Weights of a small mixture-of-experts language model, trained from scratch on English Wikipedia.
Experts: 4 picks a token, a shared expert of 64 neurons.
Training: a variant of SOAP for the experts, 389M tokens.
Below are experts of layer 9 (counted from 0) of a mixture-of-experts language model. Rows are named router (the router's row for the expert), up (a neuron's input weights, with its number) and show model dimensions 64-95. Each number is 128 + 32 x the weight over its row's rms, rounded and kept within 0 to 255.
After each expert's rows: "mostly gets" lists some tokens that are sent to it at least half of the time. This comes from a sample of Wikipedia text that the model never trained on.

# expert 21
router [ 60  83  81  79 153 123 121 154 104 173 103 134 132 139 104 120 121  95  82  86  75 139 127  97 110 154 117 159 168 138 152 130]
up0 [129 136 137 116 105 115 163 199  77  96  96  99 165  76 176 115 115 147 140  83 116 114 129 114 163 120  98  97  63 162 166 144]
up1 [141 168 129 129 137 126 211 156  53 108 138  76  70 110  48 142 127  85  72 154 130 127 119 150 190  92 115  82 122  79 122  89]
up2 [109 122 197 109  96 122 110 124  90  94 139  89  93 118 115 108 128 200  86  89 137 145 188 155 212 123 130 181 133 112 139  38]
up3 [132 137 109 105 109 145 167  99 150  89 171 115 158 147 145 119  58 140 133 126 115 139 104 138 147 149  66 132 143 138 189 138]
up4 [130 160 183 211  78  85 129 179 100 145 167 144 103 122 119 125 113 117 100 142 162 172 122 182 144 167 132 130 167 127 132 166]
up5 [107 113 130 125 161 157 124 142 140  86 160 162 124 108 187 118 120 176 132 121  86  62 122  79 156 159 170  82 111  70  93 148]
up6 [ 98 151 171 165 129 114 140 108 149 115 146 127  59 139 186 211 158 156 151 103 101 131 115 140 136 116 168 211 160 117 158  94]
up7 [ 95 131 117  88 143 119 152 173 155 190  83  97  60 126 111 117  95 148 160 139 157 104 125 116 141 106  71 146 106 117 121 126]
up8 [153 119  98 133 115 125 159 117  90 135  89  65  71  79 144 138  73 226 117 173 134 103  99 130 134  91  86 127  66 123  90  86]
up9 [123  61 112 134 105 149 169 149 126 135 120  93 210 116 135  98 145 148  65 126 118 165 120  85 182 102 114 121 143 111  49 142]
up10 [152 116 134 159 109 114 186 126 137 122 115  79  78 135 132 123 139  94  69  82 101 132 163 181 167  88  92  79 121  95 141  42]
mostly gets: " building", " vers", " house", " ship", " area", " band"

# expert 110
router [132 133  84  82 140 147 150 151  83  98 140 152 150 111  65 145  55 109 114 163 122 154 151 202 131 127 143 133 110 134 133  96]
up0 [145 171 114 131 162 110 142 156  97 111 127  78 139 182 144 107 125 102 142 122 168 151 184 139 107 154 114  74 141 147  86 114]
up1 [159 119 114  86  57 149 133 103 141 143  93 118 122 129  52 131 122  94 121  57 151 167 147 137 160 124 170 110 117 111 102  54]
up2 [105 124 105 102 132 156 174 152 107 216 172 132 148 118  98  75  32 194  73 137 100 126 156 191 127 130 154 122 177 132 104 104]
up3 [110 127  75  75 100 179 102 118 166 118 160 125 123 102  62 143 139  99 114 136 176 161 102 164 171  82 107 148  94 118 129 175]
up4 [154 175 111 174 155 118 133 124 128 107 125 150 139 151  98  97 127 161 131 122 154 169  91 156 161 124 143 180 127 121  18  90]
up5 [139 145 117  82  70 102 183  59 154 112 147 129 170 126  89 130  84 132 111  92 157 153 113 216 175 179 118 139  96 200 141 159]
up6 [120 109 153 156 157  95 149  82 122 110 149 187 115 166 131 104 132 173 106 111 109 169  93 110 178  98 165 177 126 108 110  63]
up7 [191 113  56 171 124 168  86 175 150 112  97  60 129 137 162 187 134 109 116 128  90 122 116  86 174  99 157  71 109  71 118 109]
up8 [100  95 102 149 146 153 137 169 113 138 134 137 142 110  70 173  93 118 128 174 144 135 105 165 155  98 114 116 143 134  90  94]
up9 [132 116 166 105 161 195  78 110 170 148 149 130 115  84  98  75 134  92 103 159 152 189 201 119 163 147 130 149  98 136 105 103]
up10 [100 102 168 117 104 105  67 126 153 134 105 172 110 119 123 139 123 111  84 188 165  93 143 134 144 118  79 116  88  79 145 134]
mostly gets: " art", " sc", " sing", "sc", " film", " bus"

# expert 112
router [ 67 144 103 127 157 152 156 164 164  94 116 208 125 179  98 180 118 134 143  91  61 109 137 112 106  75 116 132  69 160 127 108]
up0 [104 126  89 134 191 174 130 173 124 151 134 145  96 176  86 152 146 137 105 101  66 132 131 100 141  85  82 191 121 100 122  76]
up1 [127 124 105  96 119  97 171 163 188 177  92 165 135 226 126 143 125 193 182 118  99 137 159 154 151  39 150 138 156 100 121  78]
up2 [ 80 191 132  69 164  99 136 133 133  98 156 192  99 191 154 132 142 137  77  99 147 127 142 104 184 191 176 121  89 132 162  89]
up3 [156  98 115 145 147 138 157 199 185 150 151  72 123 111 131 130 148 110 159 143 134  91 133  95 178 158 128 124 164 139 120 168]
up4 [144 152  95 144 132 106  86 115 115 103 133 151  89 150 117 120 140 154 167 120 101 124 138 195 182 116 142 112  83 134 113  99]
up5 [136 144 172 189 141 141 110 130 135 101 172 139 127 128  80 106 114  74 170 127 162 121 168 144 196  98  84 133 137 116 118 168]
up6 [139 169 108 172 137 120 161 157 134  69 153 136 184 127 145 158 111  72 140 152 144 139 129 175 156 127 136 173 135 113  82 129]
up7 [ 58 128  64 170 115 115 142 143 112 127 143 207  95 162 120 179 132 157  85 121  75 140 111 136 152  80 109 145 129 157  84 151]
up8 [114 106 141 126 135 116 136  91  86 118  87 155 106 123 119 152 140 116 115 120  96 144 128 174 129 102 148 144 116  88 103 103]
up9 [119 150 137 132  86  78 115 127 126 157 146 139 138 174 122  96 203 151 135  60 144 105 104 136 102  96  61 102 205  88 122 142]
up10 [ 89 131 122 187  66  98 143 160  84 171 140 158 129 140 176 118 148 151 161 132  98 135 133 166 145  94 168 117 117  91 126  87]
mostly gets: "See", " col", "areer", "==", "istory"

# expert 56
router [ 85  79 140 119 105 154 147  99 131  85 122 140 119 147 154 153 131  98 103  91 148 147 107 159 127 110 100 110 183 155 128 132]
up0 [119  64 100 107  43 113 160  79 103  98  99 104 104 148 117 108 137 193  90 156 150 147 186 100 145  34 123 140 133 134 140 155]
up1 [132  80  86  73 145 148 157  87 129  54 161 163 111 138 138 131 131  90  91 145 113 132 129 111 166 133  93 126 148 117 144 134]
up2 [ 94 132 112 151 110 141 187  85 110 100 149 128 108 142  92 109 107 101  50 100 142 151 145 111 140 154 124 119 145  86  64 132]
up3 [141 117  98 136 117 124 126 134  87 106 107  70 172 130 109 189 164 146 188 140 137 118 113 168 169 131 115 110 106 139 173  97]
up4 [ 96 134 128 108  86 118 122  89 138 111 148 112 123 154 131  87 165  89 125  69 142 143 154 142 163 116  91 105 166  90 102 141]
up5 [118 152 125 166 129 164  87 138  48 110 105  83 119 112 153 162 202 151 109 103 101 130 104 121 162 111 123 163  79 160 155 139]
up6 [ 59 100 165 116 123 191 149 115 109 141  13 127  64 119 126 160  80  85 101 155 155 147 117 173 115 141 101 138  92 136 151 166]
up7 [144 137  86 138  94 155 143 165 141  57 125  78  62 115 121 185 160 169  65 103 119 111  76 150 141  90 176 115 165 173 118  79]
up8 [ 57  64 141 170  89 109 110 122 124  89  99 186 152 149 133 135 132 114  79 130 172 150 147 164 135 127 113 134 126 112 108 165]
up9 [162 147 159 109 151 130 148 151 136 101 130 127 157 124 102 102  92 145  96 120 174 144 135 162 126 105  76 143 160 143 100 111]
up10 [127 102 136 140 121 102 147 104 109  73 151 105 147 104 100 168 143  28 133 136 130 128 167 174 135 219  87  89 130 131 118  42]
mostly gets: " pass", " kill", " start", " return", " build", "aim"

# expert 27
router [165 100 124  97 114 134 120 115 152  96  50 152 111 132 136 113 132 192 114 155 101  92 102 125 134  53 172 154  51 102 138 129]
up0 [119 139 104 176 100 112 168 109 157 154 114  84 163 135 136 120 151 162 116 120 151 126 154 110 122  81 139 147 124 137 111 112]
up1 [192 154  94 161 137  98 112  55 118 143 113 122 136 143 168 113 199 163 189 207 105  94  79 107 166 109 140 174 182 110  54  87]
up2 [124 181 155 153 160 118 159 204 101 123 146 200 123 111 119 183 178  85  59 110 142 136 184 160 132 164 155 171 169 107 155 141]
up3 [140 153 127 103 139 137 125  94  88  89  98 169 112 177 138  57 121 189 144 138 127 159  95 113 161 130 118 117  74 126  99 105]
up4 [177 138 129 135 111 107  76 127  70 193 123  95  85 113 150 139 203 129 113 134 193  82 109  93 137  84 136 145 141 181 101  72]
up5 [144  94  87 175 130 131  86 170 151 122 107 160  65  80  80 151 119 137 158 113 158  76  88 164 146 134 184 159 135  82 107 128]
up6 [105 155 152 134 168  81 157 121 141 146  98  91  75 147 149  97  63 127  63 195 138  87 213 115 154  88 143 140  87  76 132 161]
up7 [121 129 200 149  83 154  93  84 115 115 134 170  61 141 129 117 147 134  66 132 112 128 108 134 179 136 153 176 124 130 137 137]
up8 [ 71 122 106 106  88 165 128 174 173  83 138 115 103 158  79 122 119 152 106 158 130  91  68 140 143  53 112  83 105 120  95 122]
up9 [135 117 153 129 152 105 143 104 115 104 119 106  90 102 151  56 155 134 101 174 175 106  92 138  91  91 134 153 134  79 120  97]
up10 [179 150 151 111  95 118 134  79  92 107  89 137 121 131 177 129  79 170 211 156 172 152 208 105 186  74 112  92  89 103 142 101]
mostly gets: " p", " c", " d", "-p", " cl", " ch"

# expert 120
router [ 92 100  82 136 154  95 128 142 136 168 116 187 146 148 174 166  72 166 165 112 121 151 108 112 112 165 150 146 125  86 116 144]
up0 [117 129  61 171 130  68 126 125 155 177 125 169  99 121 141 177 101 169 106 114 105 129 127  98 226 120 192 114 126 128 149 105]
up1 [151  99 181  79 120 162 137 186 123 171 105 150 111 125 130 144  48 107  93 140 106  90 153  94 104 123  82 126  76  88 101 175]
up2 [155 192 145 116 148 132 162 152 167  89 118 124 132 150  84 197  70 144 132  62 125 107  85 154 118 130 106 158 203  97 143 126]
up3 [ 79 101 133 165 182 123 162 182 131 122 145 159 112 167  82 114 113 113 115 162 166 111 127 195  74 144 180 174 117 130 146  82]
up4 [ 86  96 100 140  94 129 201 138  68  79 121  91  77  79  79  80 147 169  65 150 130  41 126 141 174 131 136 108 149 151 111 119]
up5 [126 220  93 152 158 109 183 134 136 166  52 129 122 180 120 157 122 139 125  98 116  75  91 105 130 141 131 131 162 107 117 165]
up6 [155 136 134  97 108  92 129 137 152 119 140 187  26 104 105 139  79  99 141  91 119 114 167 164 138 108 102  75 134 131 104 100]
up7 [137  99 188  97 113 127 147 103 153 130 134 170 141  98  97 124 159 174 147  81  95  73 110 171 135 210 165 151 120  93 150 169]
up8 [ 97 101 138 160 125 106 117  57  91 119 109 165 125 152 145 139  89 186 108 131 145  91 121  95 118 166  85 101  87 135 127 133]
up9 [122 160 177 161  99 138  87 138 131 167 126 133 137 141 146 161 142 133  96  55 121  75 103 139 180 114 174 159 146  70 149 147]
up10 [130 137 179 143 145 141 138 141  93 117 138 148 141 126 183 149 163 131  84 145 144 163 163 125 130 104 179  91 136 160 115  76]
mostly gets: "%", "″", " km", " million", " population", "000"

# expert 67
router [122  67 156 129 157 102 122  87  99 114 194 103 161  54  78 132 129 165  91  73 109 108 115 108 123 159 146 121 153  98  87 104]
up0 [107 131 115 119 178  79 156 128 134 110 134 205 144 156 127 143 155 218 107  72 114 164  91 141  69 108  97 126 142 115 148 121]
up1 [180 119 133 181 108  97 137 156  68  73 107 120 101  93 118 134  90 159 153 134 117 130 106 173 105 165 135 137 144 152 103  75]
up2 [156  93 197 119 135  95  89 150 119 147  97 109 102 124 107 117 165 134 115  80 164 137 108 152  90 113 150  79 123 128 153  99]
up3 [124  87 132 119 114 135 131 117  61 132  95 212 129  78 118 115 139 198 135 162 156 125  94  93 158 126 153 141 104 109 110 156]
up4 [148 141 124 175  92  91 161 182 181 149 116 129 119 128 153 127 173 133 172  88  17  83 120  99 192 145 119 102  88  95 117  86]
up5 [146 100 148 144 102 133 122  92 115  91 134 142 155  86  98 178 147 148  79  94 118  80  97 132 158 124  72  83 111 131  95 147]
up6 [ 58 143 133 141 139 111 148 138 119 126 113 182  98  88 105 136 150 125 171 148 160 140 241 139 104 103 166 143 182  82  94  64]
up7 [194 141 147 123 117  79 127  72 113 117 150 112 170  68  75 157  90 168 126  78 117 165 120  90 166 117 120 151 167  91 126 138]
up8 [172  86 128 148 126 107  82 115 133 186 150 121 182 110 114  57  91 172  85 113 107 137 171 132 138  92 135 118 141 100 106  88]
up9 [107  88 199 160 178 180 135 119 167 114  97 103 131 122 123 115 156 123 111  88 122  96 107 143 145  63 156 163 164 115 114  95]
up10 [150 177 117 193 139 206 161 117 117 139 112  67  91 119 135 109  71 135 152 140 104 123  88 133  82 186 102 140 123  95 107 128]
mostly gets: " son", " town", "illage", " city", "irl", "riend"

# expert 40
router [150  99 111 107  82 193  96 143 124  76  99 147 135 145 114  96 143 147  97  91 140 124  82 176 138 141 130 157  44 162 168 137]
up0 [102 135 105 118 137 113 132 131 105 142 108 171 221 132  83  94  61 175 128 124 126 113 131 224 152 110 127 142  96 137 145  45]
up1 [242 199 138 113 111 164 118 134  94 122 166 131 175 131 123 106 181  85  96 147 133 142 175 131 184  85 140 106  89 101 147 139]
up2 [118 163 121 172 119 145 143  86 114  66 132 200 111 123  77 118 152  90 130 167 124 170  47  92 201 114 121 143 103 112 122 137]
up3 [121 142  93 103  98 143  71 105 121  27  91  99 145 123 117 114 141 117  99  88 124 163 146 154 186 146 145 167 166 102  99 149]
up4 [117 101  89 139 127 146 111  91 153  79 134 160 104 101 169 149 185 177  84 130 121  97 103 171 147  98 163 118  59 154 131 108]
up5 [124 121 131 142 122 112 120 107 153 116 143 129 145 158  79 144 103 177 139  96 132  90  61 104 193 118 106 122  78 121 154 106]
up6 [153 200 128 102 125 149 118 132 110  85 117 101 123 146 157 105  51 175  76 133 117 114 123 163 165 159 128 123  69 125 182  94]
up7 [114 116 143 164  69  78 140 150 125  66  93 126 106  76 134  87 167 148  84 160 168 160 131 126 157 137  93 181 113  47 145 176]
up8 [135 109 167 105 158 141 107 126 113 116 122 173  86 157 123 151 157 158 108 133  75  94  91 172 175  99 134 134 120 140 115 156]
up9 [109 146 179  99 116 123 137 105 131 105 100  86 111 116 129 129 143 206 159 152 157 129  39 129 132  48 130 152 107  95 111 152]
up10 [106 157 140 137 147 167 170 134  90 132 125 123  67 129 157 213 107 146 131 138 153 120 145 143 133 168 166  91  89 117 160  80]
mostly gets: " serv", " compet", "pis", " eff", " appear", "ribut"

# expert 37
router [ 86 134 118 169 179 146 121 152 138 123 145 136  51  90 126 124 113 111  98  90 148  94 155 144 138 155 115 124 177 176  93 119]
up0 [136 147 171 137  82 124 205  93 135 163 135 142 118  70 182 138 160 115 164 152 140 117 166 170 135 182 123 190 112 188 137  95]
up1 [ 74 106 134 109 103 159 122 185 119  94 134 183 147 233 120 129 157 132 108 168 153 110 196  56  95 147 172 101 142 116 113  84]
up2 [164 157 196 106 115 100 118 164  96 126 165 104 168 115 111  87 167 113 187 120 137 148  99 110  93 139  94 142 150 126  80 100]
up3 [148 136 146 106 172 146 141 133 131 126 102 111  70 169 124  86  83 107 112 106  89 133 118 151 114 116 179  15 108  83 102  98]
up4 [174  58 119 131  84 165  76 138 163 139 154  93  64  88 111 153 111 139 114 149 133  89 166 143 119  85  99 126 147 134 146  96]
up5 [163 125 146  73 159 117 134 121 142 137  89 192 126 112 121  80 145  41  92 142 148 128 123 121 166 118 111  97 158 119 100 113]
up6 [108 124 123 152  92 155 122 134  95 159 198  94  66 113  92 105  79 138 134  91 116 148  65 139 225 158 123 117 162 128  81  78]
up7 [141 140 139 176 123 127 105 130 209 125 138 112 124 118  86 161 170  90  92 102 156 165 141 138 142  60  69  79 119 154 146  85]
up8 [ 75  91  89 141 173 135 107 130 123 150 120  78  84  98  93 138 102 151  87 153 150  65 134  96 122 137  90 192 147 113  86 144]
up9 [148 112 107 126 153 133 154 166 129  67 149 107 153 137 148 135 171 156 134  61 136 137 118  73 176 125 119  79 199 155 172 131]
up10 [150 126  80  89  67 152 132  78 133 191 116 189  87 141 150  81 145 114 122 166 126 146 187 124 171 164 143 102 154 157 141  99]
mostly gets: " Mc", "son", " Dav"

# expert 64
router [143 118 148 144 126  62 148 133 144 136 171  89 164  94 126 126  81 140 130 179 181  91 122  82 123 133 148 122 142 123 150 103]
up0 [ 88 136 145 105 130 186 131 123  97 163 184 118 119 128 180 100 117 110 128 180 168 104 118 120 149 145 128 186 163 141 141  63]
up1 [116 144 125 154  98 116 109 178 108 116  94 161 142 118  99 163 104 154 152 139 121 133 149 125 151  99 131 108 157  95 148 121]
up2 [120 144 124 175 121 119 173 122 115 114 211 181 111 115 136 140 124 135 183 173  93 123 134 116 148  92 146 133 141  93 116 146]
up3 [161 113 165 125 162 115 159 135  19 159  92  99 120 119  92 102 181  73 118 129 130 178 147  99 168 128 183 151 118 127  93  96]
up4 [133 136 151 145 113 141 103 128 115 181 147 134 134  90 123 106 100  78 162  90 130 175  70 136 175  77  87 106 167 138 155 191]
up5 [159 160 103 156 113 156 146 116 128 109 187 141 154 179 152 128 147 122  98  78 141 114  82 180 119 103  68  56  83 149 156 120]
up6 [162 182 137 151 142 108 157 130 187 170 131 126 127 156 128 149  92 158 189  80 163 165  82 112 154 133 188 125 133 103 180  56]
up7 [103 159 141 118  84  89 126 145  94 107 170 141 175 127  98 143 176 153 116 131 183 180 193  98 132  96 202 158 137 140 131  87]
up8 [158 103 143 140 151 106 103 140 102 180  89 133 149  96 198 118  91 162 153 155 179 126 129 126 147  94 104 116 139  83 120  94]
up9 [151 110 119 158 101 148 175  76 166 130 147  97 209 133 122 120  75 195 143 131 130 161 100 106 159 104 102 122  79 155  66 140]
up10 [149 122 177 165  82  69 137  94 175 156 176 125 201 149 117 159 144 108 193 127 124  79 164 130 169  94 116  92 132 180 113  95]
mostly gets: " last", " first", " top"

# expert 95
router [ 83 178 103 181 166 123 120 150 167  64 146  81  96  82 172 126  57 115  69 132 144 143 131 147 132 147 132 110 163 136 158  99]
up0 [ 84  94 104 165  91 109 151 120 183 160  94 127 120 123  86 100 139  79 106 129 142 130 154 136  94 148 169 149 111 166 117  63]
up1 [ 88 126 123 123 140 150 170 132 122 123 196 108 133  74 156 105 112  72 155 103 165 117  68 117 177 125 130 149 153  74 109 122]
up2 [ 91  99 139 129 125 108 147 179 156 138 116 173  89 139 122 134 148  81 140  68 143 163  78 149 124 117  94 122 136 142 199  64]
up3 [150 132 129 145 102 155 131 161 113 108 100 155 128 165 160  92 102 128 101 101 140 115 124 148 139 139 193 117 121 164 103 137]
up4 [ 71 118 161 166  85 108 173 124 160 129  73 136 143 103 148 147 134 111 139 105 106  84 104  85 206 159 156 161 170 143 161 141]
up5 [158 117 139  81 125 122 127 136 138  98 148 107  76  95 156 149  95 139  71 109 151 170 168  99 154  84 162  70 111  67 133 148]
up6 [145 125  92 141 129 138 143 147  97 143 162 131 108 154 150 190 103 159  95 158  59  93  77  83 153 141 163  94 115  79 143 102]
up7 [131 125 127 127 114 134 147 192 142 118 136 129  95 165 168 176 149 126 157 154 139 135 125 148 131 140 162 101 107  59 163  76]
up8 [132 111 133 151 141  82 146 172 135 111 153  85 115 128 169 113  87 117 117 135 101 104 109  73 179 125  85 165 113 109 120 187]
up9 [ 79  94  85 170 153 147  99  77  96 141 160 166 115  69 104 136 150  82  80 133 115 178 109 158 130 159  88 138 115  92 146 133]
up10 [144 185 117 191 156 121 192 128 154 185  79 123 112 156 155  80 177 146 143 170 165 149 131 155 132  66  94 105 122 127 150 102]
mostly gets: " Sch", "ü", "ö", " Dav"

# expert 109
router [129 166 163 109 126 128 170 124  83 124 149  90 121 151 145 155 137 158 142 110 101 125  75 116 121  92 144 182 109 145 143 130]
up0 [161 104 136 124 146 180 190 146 106 132 102 121 113 136 179 163 135 181 124 109 139 101 104 114 226 124 119 121 143 111 167 161]
up1 [ 90 196 118  65 136 150 176 125  95  90 125 183 115 118 135 143 104 176  94 130 163 161 130  77 149 139 162  95 133 146 130 105]
up2 [105 123  97 130 111 101  79 136 129  62 178  92 138  75  84 101  97 113 142 136 103 169 132 123 135 147 106 119 215 135 143  67]
up3 [139 110 117 105  85 144 145 141 126 132 123 158 135 188 121 102 195 159 132 106  76 154  97 143 228 114 144 136 101  93 125 126]
up4 [170 155 107  88 183  83 123 136 121 114 128 156 123 161  77 123 135 148 134 127 161 121 172 165 105 142 122 123 152 129 149 121]
up5 [101 133 148 163 136 151 136 156 156 152  79 109 125  89 108 106 157 186 181  89 111 157  99 111 130 124 122 122  99 137 111 189]
up6 [100 153  84 145 166 153 142 159 137 119 148 156  73  96 128 147 123 121 120 134 205 152 147 132 108 166 157 153 190 133  88 190]
up7 [ 64 102  76 110 118 127  78 144 164 145 155 129 163 115 145 166 121 141 131 130 168  88 109 127 125 120 110 152 110 118  78 165]
up8 [175 155 103 144 142 159 157  76 123 114  89 168 125 157 147 129 163 113 144 118  81 149 138 113 166 119 165 163 147 149 105 138]
up9 [142  90 117 108 158 127  98 172 114 177 120 138 118 155 147 132 168 157 103  84 173  93 129  89 162  74 135 127  95 130 137 126]
up10 [185 140 163 161 143  98 156 156  77 141 153 128  85 120 138 115 117 133 158 196  84 151  97 140 144  85 113 171 170 144 155 124]
mostly gets: " s", " f", " l", " sh", " t", " sl"

# expert 46
router [134  72 184 119 125  82 147  75  81 127 140 132 179 142 139 159 124 141 148  79 122 104 165  88 125 163 134 173 165  54 106 108]
up0 [ 98  86 162 138  52  89 176 111 124 180 108  89 192  87 160 147  85 144  32  93 171  95 126 108 140 135 111 135 211 100 109 132]
up1 [152 105 143  90 107 178 112  93 151 115  44  84 139 201 137  72 169 119 161 130 131 143 103  76 190 131 123 129 130  79 165 113]
up2 [104  98 130 132 129 157 106 116 105 190  82 137 129 154 134 141 142  95 143  84 118 131 146 112 196 154  80 133 130 172 147 147]
up3 [ 93 111 113 192 133 158 123 125  80 174 145 159 166 168 155 119 170 100 118 138 109 104 118 104 151 113 137 103 111  54  90 107]
up4 [121  40 166 112  89 126 159 175 129 151 110 134 139 142 138 126  91 155 107  98 116  91 132  70 153 123 144 121 150 143  82 130]
up5 [135 149 154 142  95  80 136 170  70 136 173 137 128 157 118 171 137 153 117  99 137 147 128 122 163 123  76 128 177 165 106 107]
up6 [103  83 101 108 112 125 133  91  55 104 123 123 105 124  31 124 164 145 155 116 128  66 128  69 150 102 124 117  96 116 113 171]
up7 [101 112 171  86 115 134 175 193 112 139 180 107 125 125 121  87 113 183 166  99 181 122  95 156 173 122 105  86 119 133  95  78]
up8 [172 115 103 138 132  76 137  91  68 148 151 101 181 187 172 116 143 158 154 161 100 102 128 120 142 122 120 121 165  73 105  82]
up9 [102 128 148 131 169 153 118 159 167 154 202  47 136 170 156 169 109 101 154 134 120 102 164 177 156 149  81 122 173 141  89  74]
up10 [191 142 115 154 135 152 108  76 105 167 128 160 136 115 158 129 123 166 151  93 112 142 115 115 176 127 154 160 146 119 149 136]
mostly gets: " city", "illage", " world", " population", " town", " large"

# expert 124
router [122 114 141 112 136 151 201 142 163  43 149 111 139 112 174  86  30  66 119 138 122 146  71 127 118 139 134 159 179 177 126 151]
up0 [150 123 172  99 120 142 194 123 135 114 147 152 178 144 100 150  50 129  99 119  76 128 155 127 157 113 118 102 144 161  91 164]
up1 [175 108 135 128  77 128 211 186 133 109 125 138 146 137 178 184 111  98 107 133 126 138 134  81 133 115 107 199 192 127 117 170]
up2 [185 120 142  71  85 168 114 110 145  90 153 193 171 190 136 123 139 159 167 160 124 130 232 166 109 121 113 121 114 124 102 109]
up3 [124 116 159 157 153 154 142 144 138  95 140  65 106 123  84 125 181 101  82 138 133 122  71 135 160 128  98 155  78 125 178  93]
up4 [106 125  73 134 119 138 148 178 135 100  98 154 167 100 148 192 127 143 123  90 136 127  85 121 134 213  88 172 108  60 100 154]
up5 [154 153  91 132 142 121 148 188 101 151 176 170 145 135 189  68 103 147 140 117 205 105 154 149 113 109 115 161 109 145 141 160]
up6 [216 139 149 150 153  82 187 119 136  82 141 154 157 163 190 117 145 163 136 188 159 181 110  75 143 113 135 118 143  81 133 123]
up7 [106 134  97 142 119 128 150 126 159 175 124 164 103 156 121 113 145 129 117 137 135 178 131 122 128 101 109 123 123 135 141 126]
up8 [108  78 116 129  70 111 133 141  86 107  13 114  73 106 177 144 125  75 110 161  89  93 117 138 130 119 145 148 201 150 110 118]
up9 [ 71 108 147 146 110 135 151 135 134  97 107 187 114 153 173  69 106 133  99 136 110  82  71 143 163  66 146 129 136  70 102  89]
up10 [172 134 122 127 127 118 153 139 156 104 137 153 129 127  89 187  87 143 131  86 151 144 111  92 103 121 149 148 143 147 115 156]
mostly gets: " sim", " sup", " inc", " occ", " qu", " ret"

# expert 0
router [ 99 143  69  96 130 160 103 104 146 144 167 109 107  62 168 117  78 163 138 170 150 110 120 172 128 137 105  98  71 140 121 124]
up0 [120 132 143 106 108 143 164 119 150  99 126 179 137  93 122 142 100 215  98 140 119 147  97 209 189 182 141 125 125 119 101 167]
up1 [126 176 113  94 102  84 173 151 206 141 144 146 102 117 132 141 138 116 139  82 163 102 151 100 126  95 188 157 164 118  66 108]
up2 [170 191 124 132 139 168 143  74 102 102 169  98 133 111 150 122 125 187 137  86  98 145 140 138 124 165 114 154 201 140  88 176]
up3 [166  95 124  79 134 151 128 119 138 136 147 162 127  92 128 146 179 191 101 136 125 129 131 196 115 101  95 135 152 127 130 101]
up4 [ 95 143 109 125  93 123 108 130 135 108 105 127 191  89 101 128  94 116 115 156 133 132 143 102 184  90 124 142 103 128 152 137]
up5 [111 125 112 142 135 127 148 138 156 177 125 112  83 129 141 115 118 179  74 147 150 137 205 156 108 134  78 103 120 106 106 103]
up6 [160 140 113 126 124 102 101 128 140 190 116 118 119 104 192 123 171 175  98 100 175  85 108 107 142 102 101 110  87 119 165 131]
up7 [148 163 172 105 110 114 147 130 134 132 113 108 105  93 176 151 108 169 109 167  89 151 174  95 129 111 143 133 114 172  98 136]
up8 [117 132 110  66  92 210 112 105 137 128 111 144 141 137  76 110  77 141  96 183 132 129 194 181 139  99 115 134 116 111 126 115]
up9 [ 93 130  85 124  68 155 169 119 148 139 158  96 103  70 166 149  98 179 124 150 125  84 166 136 183  98 153 156  97 158  86  86]
up10 [174 154 116 149 156 128 139 131 103 213 132  86 134 111 154 127 127 154 131 137 124 201 196 212 102 101 118 134  91 146  73  76]
mostly gets: "á", "í", " Ju", "ó", "az", "aj"

# expert 5
router [188 130 113 117 177 170  72  71  87 169 130 147 121 111 168 182  72 111 137 108 145 133 129 105 126  98 165 136 120 130 106 170]
up0 [140 111 101 172 142  85  97  58 178 157 145  56 122 124  71 191 117 132 121 134 150  88 150 123 195  91 121 130 165 191 120 106]
up1 [125 146  77 189 125 115 194 130 133 103 173  97 123 179 215 195 114 101 155 142 162 139 131 150 135  87 128 164 111 171 111 103]
up2 [176 162  98  97 133 146 127 165 110 143 142 145  83 116 102 125 133 128 118 143 123 164 139 148 161 116 185 136 185 119 158 114]
up3 [109 154 197 123  46 154 101  92  93 149  88 101  57 152 103  77 117 150 107 108 144 126 114  94 120  44 129 121 155  96 151 152]
up4 [106 161 136  61 149 191 114  80 105 163 133 149 107 128  87 163 103 160 104 132 114 134 112 135 173  99 114 163 143 161 101 163]
up5 [128 173 124 166 115 146 139 114 148 133 102 151  76 111 145 137  95 119 114  77 149 172 185 117 171 162 121 135 151 121 128 157]
up6 [139 118 156 135 129 185 123 146 102 156 146 165 150  77 122 144  99 112  92 117 160  89 110  81 151 109 112 121 159  80  94 111]
up7 [115 186 116 142 161 174 119 103  92 100 139 142 150 132 131 142 136 166 100 151 196 160 197 154 172  93 155 145  71 123 125 114]
up8 [115 132 110  70 113 126 179  88 121  74 133 112  96 165 106 158 128 175 111  86 122 129 111 108 124  61 155 110 108 117  90 119]
up9 [145 141 133 142 107 159  96  19  79 154  69 113 166 102 112 159 171 138 126 116 125 128 151  70 154 131  95 132 120 167  68 133]
up10 [148 217 138  87  50 146 149  86  95 134 110 111  94 134 128 124 159 136 148 175 184 119 152 126 172 116 118 144  98 161 133 134]
mostly gets: " do", "i", "u"